Below are experts of layer 5 (counted from 0) of a mixture-of-experts language model. Rows are named router (the router's row for the expert) and show model dimensions 0-223. Each number is 200 + 20 x the weight over its row's rms, rounded and kept within 0 to 999.
After each expert's rows: a language model's description of what the expert responds to. This comes from a sample of Wikipedia text that the model never trained on.

# expert 44
router,231,177,190,210,216,190,203,228,159,198,159,185,217,203,184,206,200,182,173,186,207,214,195,235,185,200,219,181,208,236,226,207,202,187,198,214,215,211,203,210,178,181,175,210,177,186,205,176,188,239,221,201,181,211,228,190,200,193,212,200,192,188,219,199,229,195,199,219,141,202,197,166,184,217,187,236,188,227,196,237,209,189,192,211,176,169,170,184,191,184,194,201,200,226,214,185,176,220,196,231,209,155,199,175,194,186,176,175,172,197,214,159,188,148,222,208,179,188,196,209,207,177,209,200,183,224,205,184,214,202,226,203,183,205,208,243,210,217,191,183,198,209,178,197,179,199,192,208,206,184,181,213,209,177,185,202,204,221,196,204,236,198,180,177,196,229,228,203,203,235,202,178,197,182,211,189,186,232,185,216,201,188,176,207,235,204,185,221,189,171,238,199,198,208,264,183,227,213,163,156,223,190,189,210,207,168,185,214,182,190,247,218,210,208,174,190,206,211,219,209,235,226,166,172
Description: Word-final suffixes, common nouns. Word endings after a stem, like ref-ers, f-als-ifying, chancell-ors, plus common nouns and possessives such as their, years, season, against.

# expert 24
router,203,204,203,255,226,179,168,228,171,196,168,195,209,202,163,221,184,183,186,183,237,200,188,190,195,214,236,168,190,205,227,165,211,187,238,180,202,211,206,184,170,192,176,213,204,203,171,178,195,223,213,193,186,218,186,150,239,171,211,220,222,187,241,175,229,197,219,222,186,219,203,215,193,221,182,221,185,194,183,222,210,202,208,204,182,193,205,184,219,202,197,200,214,223,227,220,195,213,223,212,202,206,209,171,174,177,197,174,197,204,225,185,177,174,192,206,187,217,178,251,182,163,239,174,190,210,196,188,220,218,229,213,180,214,222,224,194,206,207,205,161,209,189,177,208,218,194,224,217,184,194,208,226,190,204,220,207,228,143,194,216,222,175,195,221,215,230,219,195,222,196,181,179,181,218,187,178,209,195,232,205,185,194,204,209,212,187,223,174,171,221,177,175,226,206,166,216,225,234,159,212,185,224,202,211,187,189,217,183,188,216,184,244,209,185,200,193,207,207,194,204,188,197,171
Description: Mid-word fragments. Middle fragments of long or foreign words and names, like Renaiss·ance, Ghostb·ust·er, Neighb·ors, Contragol·pe; also = signs in chemical SMILES strings.

# expert 42
router,228,191,176,216,226,187,186,244,190,193,188,215,205,211,178,215,185,195,196,198,215,223,175,203,173,215,232,185,202,200,216,154,205,181,241,166,227,213,206,187,188,185,161,212,187,194,190,186,163,218,227,189,185,205,202,186,225,192,229,194,203,181,214,143,205,198,208,211,214,227,201,183,187,215,178,204,199,224,194,226,204,200,219,195,185,163,199,184,219,197,208,196,226,209,218,209,193,193,206,209,228,197,210,175,180,178,170,195,196,206,213,211,176,180,201,248,173,207,182,233,219,179,223,170,173,232,184,193,220,233,233,246,189,212,196,222,182,234,224,176,170,203,188,181,206,209,173,224,191,184,199,196,219,174,191,232,217,189,143,188,221,213,194,204,232,223,232,207,203,221,210,182,165,188,230,187,176,208,206,235,199,177,172,198,216,215,175,206,180,188,207,195,196,217,233,177,217,222,224,169,203,182,210,214,215,200,176,230,181,204,243,205,213,201,192,193,193,219,218,181,207,182,163,182
Description: Pipes after dates. Table pipe separators following a date or number cell in schedules and results tables, like February 9 | Sacramento, April 1, 2008 | Kitt Peak.

# expert 6
router,223,185,173,238,210,182,187,226,194,189,199,167,234,217,175,228,202,205,148,175,233,200,207,205,193,189,221,167,196,201,189,167,230,185,209,200,210,206,198,182,182,175,191,220,193,169,162,195,178,217,204,188,171,189,198,169,233,191,208,198,242,201,212,161,216,190,208,218,210,219,213,219,211,215,166,204,195,192,183,215,207,197,221,187,208,186,202,193,228,205,197,213,238,223,201,201,186,218,234,234,199,196,216,186,176,174,185,184,193,184,232,186,189,200,187,241,175,231,179,228,196,201,246,143,198,208,199,177,224,207,231,230,189,220,183,206,182,211,197,196,148,219,169,177,206,218,194,211,195,178,180,222,205,191,200,227,190,217,173,178,199,251,183,209,206,203,211,198,189,214,196,175,172,205,208,163,173,195,189,202,208,176,190,194,219,232,197,233,201,201,223,178,197,226,221,189,211,225,211,190,205,193,218,214,219,211,173,226,184,172,213,202,235,216,165,212,168,210,215,187,193,178,178,181
Description: Capitalized onset continuations. Second pieces of capitalized names and words after an initial consonant such as C, B, G, like C·an·ada, C·an·terbury, Gog·art·en; also Gr, Br, Col starts.

# expert 17
router,219,204,185,210,222,175,194,215,159,190,172,203,196,234,211,201,188,196,187,177,238,209,190,209,184,186,199,175,167,240,222,181,238,193,203,191,225,205,208,191,191,169,183,209,189,181,173,198,180,224,192,199,193,204,189,199,226,205,218,228,206,194,195,204,216,192,222,224,188,209,226,229,177,232,179,216,171,210,192,207,226,236,226,196,180,185,187,193,209,192,200,183,201,205,213,209,189,232,214,205,223,181,199,189,192,173,191,186,201,178,226,209,183,190,207,211,173,224,161,235,200,175,203,176,178,202,212,173,234,219,211,226,178,204,203,235,174,236,182,177,192,238,185,125,173,215,178,234,174,167,174,204,218,201,188,197,192,228,182,171,225,208,185,174,209,181,215,216,189,219,202,191,188,185,209,181,178,212,176,201,232,177,134,210,234,240,188,202,179,182,195,181,190,208,236,188,211,201,215,194,207,185,220,208,218,204,172,209,184,169,189,196,201,190,184,215,167,228,202,171,217,190,189,190
Description: Mid-word pieces after V. Inner pieces of names and words, often after V or M, as in Comvik, Volvo, Velvet, democratic, plus st, United, town.

# expert 55
router,209,182,180,222,221,187,200,211,187,191,190,179,234,204,162,214,166,198,181,202,198,212,153,192,182,222,244,187,189,222,222,194,212,188,233,162,212,200,223,193,176,198,203,214,195,184,180,192,197,215,246,195,175,211,219,174,230,199,215,195,202,150,231,171,206,173,210,223,179,259,216,198,212,217,173,203,166,197,168,236,221,192,236,203,189,180,194,187,228,204,180,184,216,203,223,232,176,213,217,193,221,197,212,195,187,191,193,175,203,197,198,199,198,195,237,233,191,226,189,253,200,189,202,197,197,187,205,204,204,241,217,218,194,204,219,206,177,241,206,184,164,205,186,207,182,231,198,249,167,203,192,207,197,199,182,206,213,201,170,185,216,190,186,199,230,222,196,210,198,240,204,181,175,186,228,188,178,218,190,219,199,177,173,218,206,193,163,211,163,180,212,187,185,221,206,198,201,219,204,179,221,155,201,223,217,194,183,201,177,202,205,214,198,205,175,212,182,218,220,177,217,191,163,176
Description: Prepositions after nouns and verbs. Prepositions such as of, in, to, at, by, for following a noun or verb, as in invasion of, teaching at.

# expert 26
router,237,193,191,202,224,194,192,234,191,196,172,164,224,182,196,228,194,184,170,218,232,217,202,215,174,184,236,186,201,185,201,182,220,180,220,195,215,212,201,183,191,157,182,221,191,172,168,186,177,215,205,158,175,230,228,189,193,184,219,202,197,200,181,202,195,170,206,227,162,223,197,211,200,211,182,182,178,212,189,237,202,212,205,199,174,186,189,182,200,200,240,213,222,243,218,219,177,209,232,217,216,187,214,191,163,176,167,213,171,201,201,167,191,167,203,230,198,219,183,235,164,192,225,191,197,167,204,174,226,211,214,206,161,224,224,204,185,197,234,192,165,217,194,163,183,217,192,209,192,203,178,218,204,149,178,210,201,212,178,198,201,224,184,194,212,204,231,206,177,194,251,182,208,196,219,197,195,224,179,214,230,180,194,222,200,202,197,205,204,176,232,192,192,228,219,170,230,214,191,183,212,188,212,228,203,182,209,227,205,213,229,204,223,214,178,203,196,190,220,184,202,164,193,175
Description: Pronouns, clause connectives. Subject pronouns and clause links after commas and periods, such as he, she, it, which, that, who, and, but.

# expert 45
router,227,176,183,205,206,181,180,220,159,170,208,174,192,211,186,215,217,167,201,199,207,198,193,174,192,194,211,180,178,201,198,204,204,173,221,180,205,208,186,182,174,224,181,211,184,184,174,193,178,209,217,185,177,213,221,177,184,178,222,201,200,177,199,196,233,184,208,229,176,210,233,174,176,223,174,227,176,211,188,217,222,205,190,209,219,190,169,186,203,200,218,190,175,190,223,210,205,219,221,222,233,193,223,160,172,178,165,178,170,179,221,168,182,164,242,203,172,214,195,220,182,183,241,204,178,195,180,193,251,217,196,232,190,209,196,206,178,205,204,188,207,238,166,174,192,211,171,225,173,198,191,205,226,210,190,216,195,209,175,185,222,201,147,195,193,186,215,208,196,233,222,177,185,187,215,190,183,191,191,224,196,174,166,200,209,213,185,221,182,151,211,175,220,197,223,195,213,203,201,186,241,162,226,205,213,193,183,216,192,195,209,208,217,214,183,205,187,214,228,183,256,179,189,173
Description: Ass/Ret after capital. Word-pieces after a capital at heading or cell starts, as in A-ss-embly, A-ss-istant, R-et-urn, R-ele-ase, also up, reg.

# expert 62
router,219,184,205,216,204,171,185,217,188,152,181,173,185,232,179,205,202,167,184,145,188,200,209,216,167,196,202,194,193,204,211,171,205,175,219,187,212,206,210,188,162,195,188,239,184,194,189,199,145,203,214,193,151,195,198,200,207,166,260,226,206,187,219,195,199,161,202,202,179,211,217,196,172,201,187,214,198,186,186,209,206,238,206,205,196,183,191,181,217,198,225,165,202,201,219,203,184,233,207,230,219,185,201,165,177,176,204,168,171,152,214,181,175,183,233,205,178,226,196,212,187,211,237,171,179,185,196,178,215,219,206,189,199,217,188,217,176,214,200,196,182,246,196,199,197,206,175,239,199,199,199,207,204,186,193,243,190,198,167,181,204,196,171,215,211,199,229,214,183,221,199,174,164,183,235,198,165,215,199,225,205,205,194,202,206,230,182,219,182,180,225,172,207,208,197,174,226,212,187,198,231,197,234,220,201,180,189,219,188,199,210,203,234,197,189,193,190,198,240,198,222,202,183,191
Description: Word-initial re/ex prefixes. Word-starting prefix pieces such as ex, re, r, tr, con, up, especially E-x in headings like Expansion and Extracurricular.

# expert 52
router,239,163,185,217,212,185,185,216,186,196,164,198,243,201,164,217,208,177,179,183,203,215,196,220,181,179,209,193,182,217,214,162,228,154,232,206,222,203,220,189,197,184,179,207,183,180,188,178,148,216,211,184,158,207,214,183,220,180,203,194,206,193,223,185,210,170,223,252,164,202,239,185,204,219,175,204,173,200,209,230,218,189,215,210,183,195,189,166,198,183,177,205,191,205,229,229,191,223,215,207,217,195,222,187,188,183,198,189,179,162,227,189,186,170,228,220,187,232,201,222,214,194,220,167,172,210,208,181,212,224,200,216,182,220,212,219,189,217,200,185,192,218,197,160,197,233,192,217,204,186,176,202,210,177,205,222,198,244,186,180,215,217,191,179,202,193,213,221,192,216,213,193,188,185,227,196,193,208,190,216,220,187,190,206,225,218,187,207,175,169,225,187,219,207,204,178,228,213,208,162,230,183,230,220,221,190,178,231,189,205,208,197,232,199,190,219,200,206,208,173,241,195,161,165
Description: Word-initial c/p pieces. First pieces of words starting with c, p or capitals, like comp-atible, comp-letely, p-iano, pro, Ch, F-ootball.

# expert 30
router,236,194,195,219,200,161,164,217,160,178,198,193,224,217,188,225,175,205,172,193,223,217,197,198,196,195,204,179,169,217,216,184,187,197,201,191,202,211,239,194,199,174,162,217,199,184,180,185,200,220,216,183,184,212,206,205,248,180,241,210,212,181,197,193,190,173,239,210,206,211,207,174,173,201,183,216,189,205,139,223,195,209,237,181,205,186,192,164,216,183,171,188,181,216,202,223,174,197,225,202,220,202,199,194,183,189,192,164,196,199,224,174,187,196,232,216,170,215,158,199,197,179,208,184,192,208,192,182,238,229,220,213,192,221,175,218,173,227,187,212,207,200,178,183,181,232,180,209,166,176,176,200,212,200,180,200,214,212,185,201,211,190,209,198,244,219,227,243,186,196,205,199,206,171,197,200,191,218,180,193,222,189,175,227,198,233,214,229,163,183,202,162,166,198,220,215,231,199,222,188,227,182,212,197,194,189,174,210,165,182,200,224,198,217,157,187,205,211,226,184,195,166,197,179
Description: Middle syllables after N. Inner syllables after an initial letter, especially ig/eg after N, like N·ig·eria, ind·ig·enous, n·eg·ative; also Yes/Nominated cells in tables.

# expert 50
router,213,171,164,205,218,180,178,231,208,198,188,182,233,204,169,229,183,197,159,169,229,220,180,200,190,214,236,189,182,227,207,166,208,177,244,185,200,204,208,187,173,201,193,224,198,167,192,184,206,202,225,202,182,207,223,165,216,198,202,210,199,160,217,173,202,192,218,221,158,236,199,215,167,220,191,208,184,203,190,230,211,199,219,205,200,157,198,191,205,203,167,198,213,211,236,226,170,225,227,201,194,177,228,182,187,188,193,177,205,212,214,190,189,190,218,235,186,202,198,244,211,187,203,186,185,180,211,201,215,246,218,214,198,194,195,197,188,243,213,177,182,207,186,195,159,226,194,257,166,190,200,195,202,175,163,210,201,199,162,202,213,200,191,208,213,225,207,210,195,221,217,192,184,170,215,195,199,243,195,235,206,178,185,184,236,201,176,202,177,202,222,196,178,204,220,201,233,223,208,192,211,168,213,234,222,198,200,198,184,186,224,219,222,212,175,219,175,210,207,194,206,197,162,187
Description: Prepositions after nouns. Prepositions following a noun or verb, mainly of, to, in, by, with, for, on, as in episode of, based on.

# expert 35
router,221,192,163,224,201,158,186,212,187,178,173,188,192,232,188,214,193,200,197,207,212,212,195,226,162,152,234,188,194,198,195,200,214,194,208,204,224,196,207,183,187,172,175,210,200,172,194,168,180,220,196,172,181,219,195,173,205,174,189,202,199,148,192,193,218,204,218,223,186,210,207,147,179,232,175,217,197,229,192,265,205,216,196,188,189,190,203,180,220,183,186,192,205,234,211,220,176,205,215,216,207,177,226,173,183,194,161,176,183,190,215,191,186,193,215,226,175,205,183,193,193,188,212,192,192,197,212,201,229,205,228,202,183,227,204,223,201,220,212,192,193,235,147,190,186,213,191,240,193,188,184,234,198,179,200,182,193,191,206,203,223,216,192,181,196,211,233,206,167,208,206,198,202,195,201,188,191,221,191,209,220,166,193,210,202,192,193,227,204,193,229,179,172,249,220,186,248,226,235,178,235,211,199,206,211,157,183,219,170,199,229,202,224,226,179,189,184,225,225,188,209,180,186,179
Description: Pieces after F, T, P. Second piece of capitalized names and words after F, T, P, N, as in Fat, Fatik, Fallon, Fall, Ten, Police.

# expert 61
router,253,192,184,203,193,181,211,219,161,180,188,182,205,212,190,187,198,183,183,187,230,190,181,198,174,170,234,179,166,209,226,178,192,203,217,221,225,232,184,181,158,201,168,228,182,193,183,179,163,214,197,194,178,216,212,196,204,189,189,221,198,174,212,172,192,190,216,202,202,207,184,190,222,228,185,190,196,212,207,242,218,204,191,218,196,196,198,184,210,197,170,203,200,213,206,203,189,219,227,242,213,163,215,194,202,175,181,197,169,195,215,203,190,161,185,226,177,232,187,219,224,189,208,184,177,196,207,174,217,215,233,216,161,211,220,206,184,212,210,182,171,202,186,186,220,219,202,209,195,183,209,221,223,200,194,201,190,214,192,199,235,244,191,203,224,197,232,198,172,205,215,184,168,156,194,146,178,215,173,217,216,174,194,199,214,214,198,227,203,199,236,187,199,223,223,195,190,220,204,176,213,199,211,185,241,190,175,202,180,172,218,234,200,237,187,201,220,249,233,188,231,195,168,177
Description: Early pieces in names. Second pieces of personal and place names after a capital, such as the n in Ernest and Ernie, Falcons, Annett, Houdini.

# expert 0
router,205,183,181,233,212,181,176,214,188,160,190,198,217,194,168,201,188,182,168,180,212,230,204,204,190,192,217,182,192,201,219,199,238,150,211,182,253,219,244,192,198,188,183,216,205,193,182,189,176,218,217,194,184,197,194,169,199,174,234,219,208,197,208,206,226,181,211,227,191,205,249,181,191,237,174,211,200,202,179,206,191,221,232,204,183,172,163,186,222,171,210,180,185,224,205,233,177,215,221,223,209,194,211,194,184,179,177,178,186,180,201,190,167,168,199,207,193,206,172,203,186,177,247,189,185,178,199,165,237,233,226,203,184,237,196,205,192,204,228,177,180,215,194,198,166,206,196,224,197,181,189,209,212,184,166,199,190,191,174,182,213,212,190,192,206,204,223,211,195,228,218,182,215,187,248,201,206,199,184,224,197,207,176,211,208,219,200,208,180,187,206,196,207,213,252,176,234,201,192,187,230,179,201,239,213,183,187,216,174,190,215,218,210,191,190,224,182,208,210,177,221,161,157,190
Description: Word-initial single letters. Lone word-initial letters after a space, quote or bracket, especially m/M, p, c, w, h, like m·idnight, M·unicipalities, p·ossible; also table separators.

# expert 20
router,202,198,185,230,220,189,188,223,203,183,187,209,190,171,208,213,192,167,185,210,223,215,160,198,168,221,237,180,203,209,222,195,220,186,221,200,230,234,222,162,178,182,189,231,199,193,179,171,192,207,226,162,199,232,205,195,202,197,193,215,251,197,212,177,244,195,227,235,190,229,183,162,209,243,184,243,193,243,194,240,210,187,194,222,192,168,190,198,210,171,186,179,222,216,207,219,176,230,212,214,223,183,236,188,189,196,169,184,183,189,225,202,194,178,202,214,156,210,190,191,201,206,208,210,175,189,198,193,224,215,215,215,174,216,216,207,194,228,196,165,175,208,178,183,187,205,211,224,183,185,194,219,208,202,214,207,208,202,203,198,215,207,191,213,204,220,209,219,175,242,250,192,174,178,204,195,160,197,169,235,239,190,178,194,201,197,197,220,187,191,241,190,214,238,218,196,209,217,198,184,228,187,221,208,229,182,205,213,193,177,235,212,222,214,191,208,178,193,219,195,208,204,186,188
Description: Syllables after W and similar. Word pieces following W, T or St, as in W-at-ford, W-and-aVision, W-omen, plus the pronoun I and words like work, War.

# expert 56
router,207,185,196,228,219,186,183,242,191,167,182,181,219,208,130,232,218,185,197,204,223,218,174,184,188,210,215,166,190,190,204,170,223,174,234,157,209,225,225,214,199,192,193,217,221,166,192,187,215,224,212,211,206,235,201,189,228,179,204,202,233,187,218,168,179,194,215,210,196,224,210,181,173,207,190,236,195,179,194,226,224,202,218,223,186,170,197,184,194,200,170,212,203,226,221,232,175,194,216,198,224,208,206,159,186,184,179,201,192,193,229,200,189,194,212,206,194,219,172,215,197,169,213,185,202,218,179,190,210,216,230,210,176,230,240,220,203,210,220,194,180,199,173,201,200,221,204,226,165,180,194,217,241,173,193,219,221,231,182,204,229,220,166,201,239,228,237,214,181,230,198,180,184,195,213,179,189,214,202,213,207,177,200,214,217,210,197,214,186,193,218,190,188,219,204,159,221,242,198,164,209,175,212,212,210,182,184,235,189,209,210,198,209,200,189,206,192,212,229,170,214,184,167,206
Description: Adjective suffixes, place adjectives. Adjective endings like -ical, -ral, -ular in subtropical and central, plus place words such as French, American, Island, States.

# expert 18
router,210,189,188,205,221,190,184,225,188,174,173,187,215,216,181,204,197,190,184,192,215,237,204,208,204,220,213,184,172,199,220,203,224,163,248,168,223,214,221,213,193,165,166,213,225,192,192,189,193,231,252,198,211,202,188,198,219,193,221,211,204,161,210,188,206,167,221,205,198,217,214,172,179,213,156,199,199,198,151,216,208,241,204,183,197,139,208,183,231,205,209,200,211,209,209,252,184,209,211,209,217,213,213,189,171,174,162,177,186,192,230,201,166,190,210,212,188,213,200,189,184,189,212,185,177,200,200,183,239,251,225,222,176,208,217,209,182,219,203,204,177,196,194,186,196,227,172,221,208,189,198,197,215,198,193,249,227,211,158,205,229,211,193,203,230,208,227,217,207,225,219,189,191,186,235,195,192,196,194,218,207,189,158,187,196,229,184,211,164,169,205,189,200,223,216,181,219,214,196,167,208,192,213,234,211,202,190,220,166,196,236,207,195,204,187,195,205,218,200,186,219,181,177,199
Description: Table header separators. Pipe and slash separators inside table rows, especially between column headers or after a team name, like Turnout | Winner, Germany U18 / 9.

# expert 48
router,230,167,157,235,208,185,163,202,201,211,188,197,194,221,193,193,185,185,186,183,207,204,212,188,186,187,201,180,190,215,205,191,232,185,222,185,243,183,211,189,181,171,165,188,215,178,177,173,180,220,225,179,180,213,211,185,222,185,224,204,198,174,206,197,207,194,213,210,180,226,210,189,164,228,189,209,187,233,185,228,213,219,225,182,174,185,197,174,228,200,200,203,206,238,212,222,174,213,221,235,223,172,226,146,195,192,180,197,200,179,220,209,188,200,201,238,178,224,187,229,172,196,214,178,190,215,206,186,214,221,236,204,183,207,205,229,172,206,224,188,168,231,188,169,198,213,171,239,188,176,172,214,235,201,209,226,206,188,181,167,211,230,199,191,211,190,212,231,150,230,240,187,193,193,226,189,182,189,185,208,209,168,182,197,207,216,186,227,182,195,213,180,224,219,218,212,220,204,189,188,215,175,231,239,207,179,180,206,182,172,212,205,226,209,181,198,188,215,211,190,229,188,185,186
Description: Word-initial pieces. Opening pieces of words and names split into fragments, like M·aus·oleum, te·enager, Par·rillo, att·ention, S·ir, S·ports.

# expert 46
router,193,167,207,202,200,198,192,220,192,200,194,194,220,213,195,222,205,188,189,191,205,214,198,232,172,201,253,193,218,221,252,221,219,182,210,196,221,218,191,208,183,176,185,191,196,195,193,183,182,222,191,196,159,203,226,167,198,181,216,214,203,207,211,194,217,187,209,198,150,206,209,177,182,234,216,211,193,208,165,224,188,199,190,211,176,172,170,187,194,186,165,192,178,262,244,233,169,210,214,228,214,171,205,172,181,183,188,191,188,184,196,196,190,196,184,191,192,218,201,228,195,196,210,193,176,203,209,190,227,198,219,215,171,216,235,234,202,205,205,177,205,202,173,191,159,205,175,219,160,186,162,218,199,184,182,225,197,225,187,195,225,222,190,158,211,198,237,223,189,218,201,166,188,202,225,179,186,212,171,238,223,172,180,229,195,200,189,225,181,186,245,188,229,202,221,194,232,215,182,203,201,190,205,203,224,161,186,228,173,205,230,205,186,196,188,192,200,198,205,167,217,180,178,178
Description: Determiners, numbers, endings. Possessives and number words such as his, its, two, first, plus word endings like wh-ose, cl-ose, numer-ous, bl-ack.

# expert 40
router,203,182,187,231,229,200,199,217,200,182,180,203,234,203,192,208,195,201,189,174,221,226,187,193,195,203,222,178,162,189,198,185,213,196,221,203,196,236,204,161,182,198,193,196,163,171,172,176,181,198,199,204,181,201,217,168,215,202,231,239,197,190,211,161,206,183,209,240,200,259,205,216,175,221,164,211,178,232,176,222,217,200,230,222,212,185,181,183,237,199,213,192,195,208,203,244,184,225,209,205,223,189,239,198,188,193,188,167,196,179,223,153,183,196,218,229,177,233,194,213,198,206,203,195,181,202,220,196,204,216,199,258,209,211,206,203,182,212,212,183,193,213,180,188,190,204,175,223,186,193,202,196,202,177,166,213,217,197,175,173,223,198,196,177,224,211,225,209,204,241,207,190,171,175,242,196,202,240,197,233,210,185,191,230,214,210,178,199,198,167,215,202,193,224,217,197,203,234,228,190,203,176,201,235,200,180,196,200,169,207,247,228,206,204,183,219,181,196,208,176,208,167,178,197
Description: List dashes and sentence starts. Hyphens opening infobox or list lines after a line break, like - Full name, plus prepositions of, in and sentence-initial The, In.

# expert 15
router,241,179,190,220,219,176,193,225,204,195,197,184,196,217,172,208,194,181,197,173,231,211,159,197,185,208,223,187,179,233,184,201,209,205,231,183,225,206,221,179,183,199,179,195,190,187,181,185,193,207,214,214,148,199,205,194,222,199,264,222,216,180,216,167,210,184,203,215,188,224,207,200,184,229,166,210,176,216,171,214,209,207,212,212,182,187,195,183,212,185,204,178,189,216,212,221,187,218,235,208,220,184,231,188,190,198,175,179,184,180,219,177,172,183,231,221,180,231,188,228,191,205,195,169,190,214,216,188,219,212,219,218,188,234,202,218,163,251,223,204,174,215,192,173,186,207,168,224,195,189,175,212,234,184,158,204,202,205,185,150,244,195,193,184,214,197,218,203,185,210,224,183,180,158,226,184,187,259,183,203,225,191,186,204,191,213,209,187,197,187,222,199,202,210,210,195,203,224,218,194,206,192,198,208,205,222,169,217,196,202,207,212,198,233,191,197,174,228,227,179,232,190,158,194
Description: Among, the, structure. The "ong" of among/amongst, plus articles, of, dashes, table pipes and heading marks, and institution words like University, School.

# expert 13
router,208,196,174,218,211,195,171,214,189,181,172,207,192,215,185,204,188,195,212,176,220,205,187,204,190,208,226,182,187,235,192,194,231,177,239,203,241,238,231,172,190,198,174,203,184,187,196,170,157,211,204,195,163,198,189,194,204,190,233,245,203,155,233,184,206,177,227,231,206,215,205,204,192,220,179,207,182,214,163,216,217,193,211,202,204,201,211,193,233,199,213,209,197,219,207,209,161,214,210,234,213,182,218,196,187,190,178,184,187,196,216,174,172,177,193,206,154,220,194,206,196,196,194,191,126,211,183,185,233,236,210,220,180,211,185,195,180,220,195,170,187,222,187,192,184,220,172,216,193,207,155,202,213,168,191,205,188,220,165,201,217,213,193,182,209,222,253,209,188,221,207,197,181,184,236,204,193,238,190,234,210,182,163,235,209,231,183,227,200,202,208,197,202,220,212,193,205,227,205,178,203,152,200,203,207,189,196,225,169,190,213,213,202,189,187,222,184,188,198,188,213,201,163,195
Description: Line-start list and heading marks. Markup right after a line break, such as = opening name headings, - list bullets and | table cells, plus occasional the.

# expert 47
router,213,199,205,231,211,176,182,227,186,191,192,211,252,205,204,243,170,200,183,210,232,240,185,198,175,214,213,159,194,208,254,174,210,176,231,166,211,213,207,179,200,170,157,222,210,174,187,184,174,224,222,192,188,202,193,177,237,197,219,214,198,193,226,172,215,193,216,223,197,239,209,183,215,231,181,208,189,222,198,234,213,223,207,178,208,173,194,174,223,193,197,203,194,209,208,233,201,202,213,195,216,197,195,180,186,177,178,180,181,202,240,210,184,178,187,191,178,220,194,228,186,165,222,171,181,189,195,183,206,211,221,239,179,205,214,217,185,210,219,167,178,210,178,173,204,226,191,242,199,179,189,196,229,208,189,220,218,238,159,192,223,222,178,207,237,196,209,215,197,207,205,176,195,159,200,168,165,204,195,216,214,188,192,213,206,216,186,201,192,185,221,185,197,219,215,171,210,213,208,180,215,177,213,220,211,193,180,220,188,207,213,197,211,222,180,204,193,253,222,182,205,197,175,187
Description: Table cell separators. Pipe separators, line breaks, semicolons and dashes in wiki tables and lists, especially pipes after names, places or numbers.

# expert 49
router,181,186,200,207,227,180,160,209,185,194,186,211,227,194,198,237,223,179,167,182,229,214,190,188,205,214,241,175,157,204,237,184,200,159,218,173,198,210,208,157,198,196,192,222,188,192,177,192,183,243,210,182,190,217,209,207,236,199,227,224,212,181,203,195,184,186,231,195,190,205,221,183,194,208,178,209,198,209,188,221,216,193,218,198,214,199,199,164,224,195,208,216,215,207,199,240,169,211,230,206,224,191,198,179,173,179,198,192,186,195,224,197,196,194,203,199,196,244,171,207,209,176,209,167,174,219,216,191,226,221,234,231,164,213,221,208,150,239,186,166,167,220,172,177,199,210,187,229,161,175,188,199,205,202,186,214,214,196,191,168,224,219,178,180,235,217,198,200,191,197,184,176,190,172,204,191,168,197,190,237,202,173,192,222,214,227,161,186,184,191,220,200,182,203,233,198,193,213,206,193,246,186,231,195,217,193,164,200,183,191,206,196,200,185,163,215,189,222,218,198,205,182,196,179
Description: Name and word endings. Pieces ending proper names and nouns, such as Slovenian, Justus, Rojo, genus, Lotus, plus digits inside numbers in tables.

# expert 25
router,230,175,199,224,233,187,169,230,178,187,189,176,234,231,198,218,205,191,182,195,214,213,198,182,194,202,207,175,196,215,204,170,203,177,218,181,236,212,212,179,185,193,183,199,208,190,192,188,185,215,223,187,178,233,203,184,231,150,210,200,214,201,194,186,216,186,231,220,188,211,201,181,198,221,183,197,192,218,160,213,233,224,204,190,187,166,192,180,197,210,165,194,213,208,205,204,169,233,249,211,210,198,213,198,173,193,167,166,183,207,218,187,176,189,218,221,164,231,185,215,182,178,221,173,202,199,207,198,210,216,235,238,189,222,199,217,196,216,199,188,175,209,184,160,193,220,180,226,196,153,196,213,233,191,202,226,220,223,180,192,210,209,183,202,254,193,223,233,188,205,209,186,167,202,220,176,179,203,200,215,210,161,170,225,211,228,199,223,178,207,222,192,202,239,209,205,228,208,215,183,234,183,209,207,205,197,184,218,183,204,239,222,206,232,169,206,194,214,216,169,218,202,164,188
Description: Capital letters in acronyms. Single capital letters inside acronyms and all-caps or run-together names, such as ICE, WIN, FIAT, COVID, Monterrey.

# expert 22
router,226,196,192,202,214,184,198,242,188,195,187,145,217,226,174,216,215,184,211,222,209,206,170,186,190,184,212,187,226,215,201,172,216,198,226,186,203,216,208,194,189,190,187,205,210,169,208,194,199,244,199,185,192,230,171,178,201,172,188,202,205,190,195,196,219,190,215,215,166,224,194,196,190,204,184,213,186,210,189,220,218,217,188,220,199,178,182,186,215,194,212,178,181,203,265,204,193,205,221,179,211,176,212,195,151,183,172,179,172,199,216,203,188,169,201,224,198,203,186,221,207,162,218,174,198,197,191,192,225,216,231,195,183,209,229,204,213,208,202,193,182,204,183,187,188,213,190,204,188,198,186,255,225,175,190,217,199,198,182,206,220,221,170,142,212,247,232,198,193,218,191,160,211,208,211,183,182,210,177,202,211,171,173,220,220,209,171,199,185,199,254,185,186,216,217,174,248,219,190,178,198,209,222,209,211,190,172,221,163,201,234,210,190,231,199,211,182,244,216,181,229,178,189,174
Description: Middle syllable pieces. Inner syllables right after an initial letter such as f or b, like f-an, pl-ann-ed, fell-ow, P-un-jab.

# expert 23
router,208,204,197,238,218,201,207,209,203,193,159,227,220,213,200,218,216,199,206,199,222,254,174,176,182,192,222,197,165,231,222,208,224,181,241,163,219,218,223,177,193,189,176,193,202,192,201,185,196,224,228,184,186,220,219,177,237,202,215,218,222,166,219,186,223,177,223,226,184,234,206,195,214,237,196,221,194,212,158,225,213,195,191,214,178,188,188,172,211,198,164,197,226,210,209,218,189,207,214,203,215,192,198,193,205,171,182,156,180,202,215,193,191,182,188,219,199,227,203,222,177,155,212,180,187,195,218,196,203,207,232,211,166,223,232,205,190,212,207,212,185,224,177,189,170,201,192,218,193,176,200,220,215,169,204,213,236,222,177,191,222,210,185,184,202,226,207,226,184,204,214,161,175,179,205,210,189,214,186,210,257,183,191,191,204,204,197,215,181,205,231,175,174,200,246,153,204,216,210,197,234,191,221,189,232,187,180,213,197,200,235,218,212,217,188,213,206,204,216,161,212,178,186,181
Description: Rare-name inner fragments. Inner pieces of unusual foreign names and compounds, such as Lwandlolubomvu, Pamvo, Homecoming, misappropriation, Bayer, Babacar.

# expert 53
router,201,181,200,213,228,189,171,234,185,190,182,148,206,214,190,207,206,180,191,218,213,227,181,193,176,200,222,181,199,207,227,180,245,187,213,145,209,211,221,181,208,195,202,193,221,164,188,184,202,219,217,182,193,237,197,178,214,170,192,218,202,189,194,176,189,171,229,199,146,232,213,169,197,210,193,207,164,206,186,219,235,216,192,205,187,177,198,176,195,207,195,194,200,242,228,217,192,191,227,204,212,206,211,182,164,189,177,188,218,188,223,206,191,181,223,200,197,205,194,201,199,178,209,189,172,200,185,164,224,206,230,226,187,206,209,232,207,213,176,198,204,219,179,196,180,201,174,214,181,176,192,223,216,157,167,206,182,226,185,208,216,217,202,183,217,226,219,217,195,232,214,181,189,207,222,173,194,197,195,219,213,174,173,234,205,239,177,241,217,182,234,196,170,218,226,181,227,220,218,198,217,181,225,181,198,184,183,238,188,202,255,213,199,207,183,183,204,204,218,198,203,164,186,173
Description: Word pieces after f, c. Second pieces of common words after f or c, as in features, decided, aircraft, entered, plus p, film, us, when.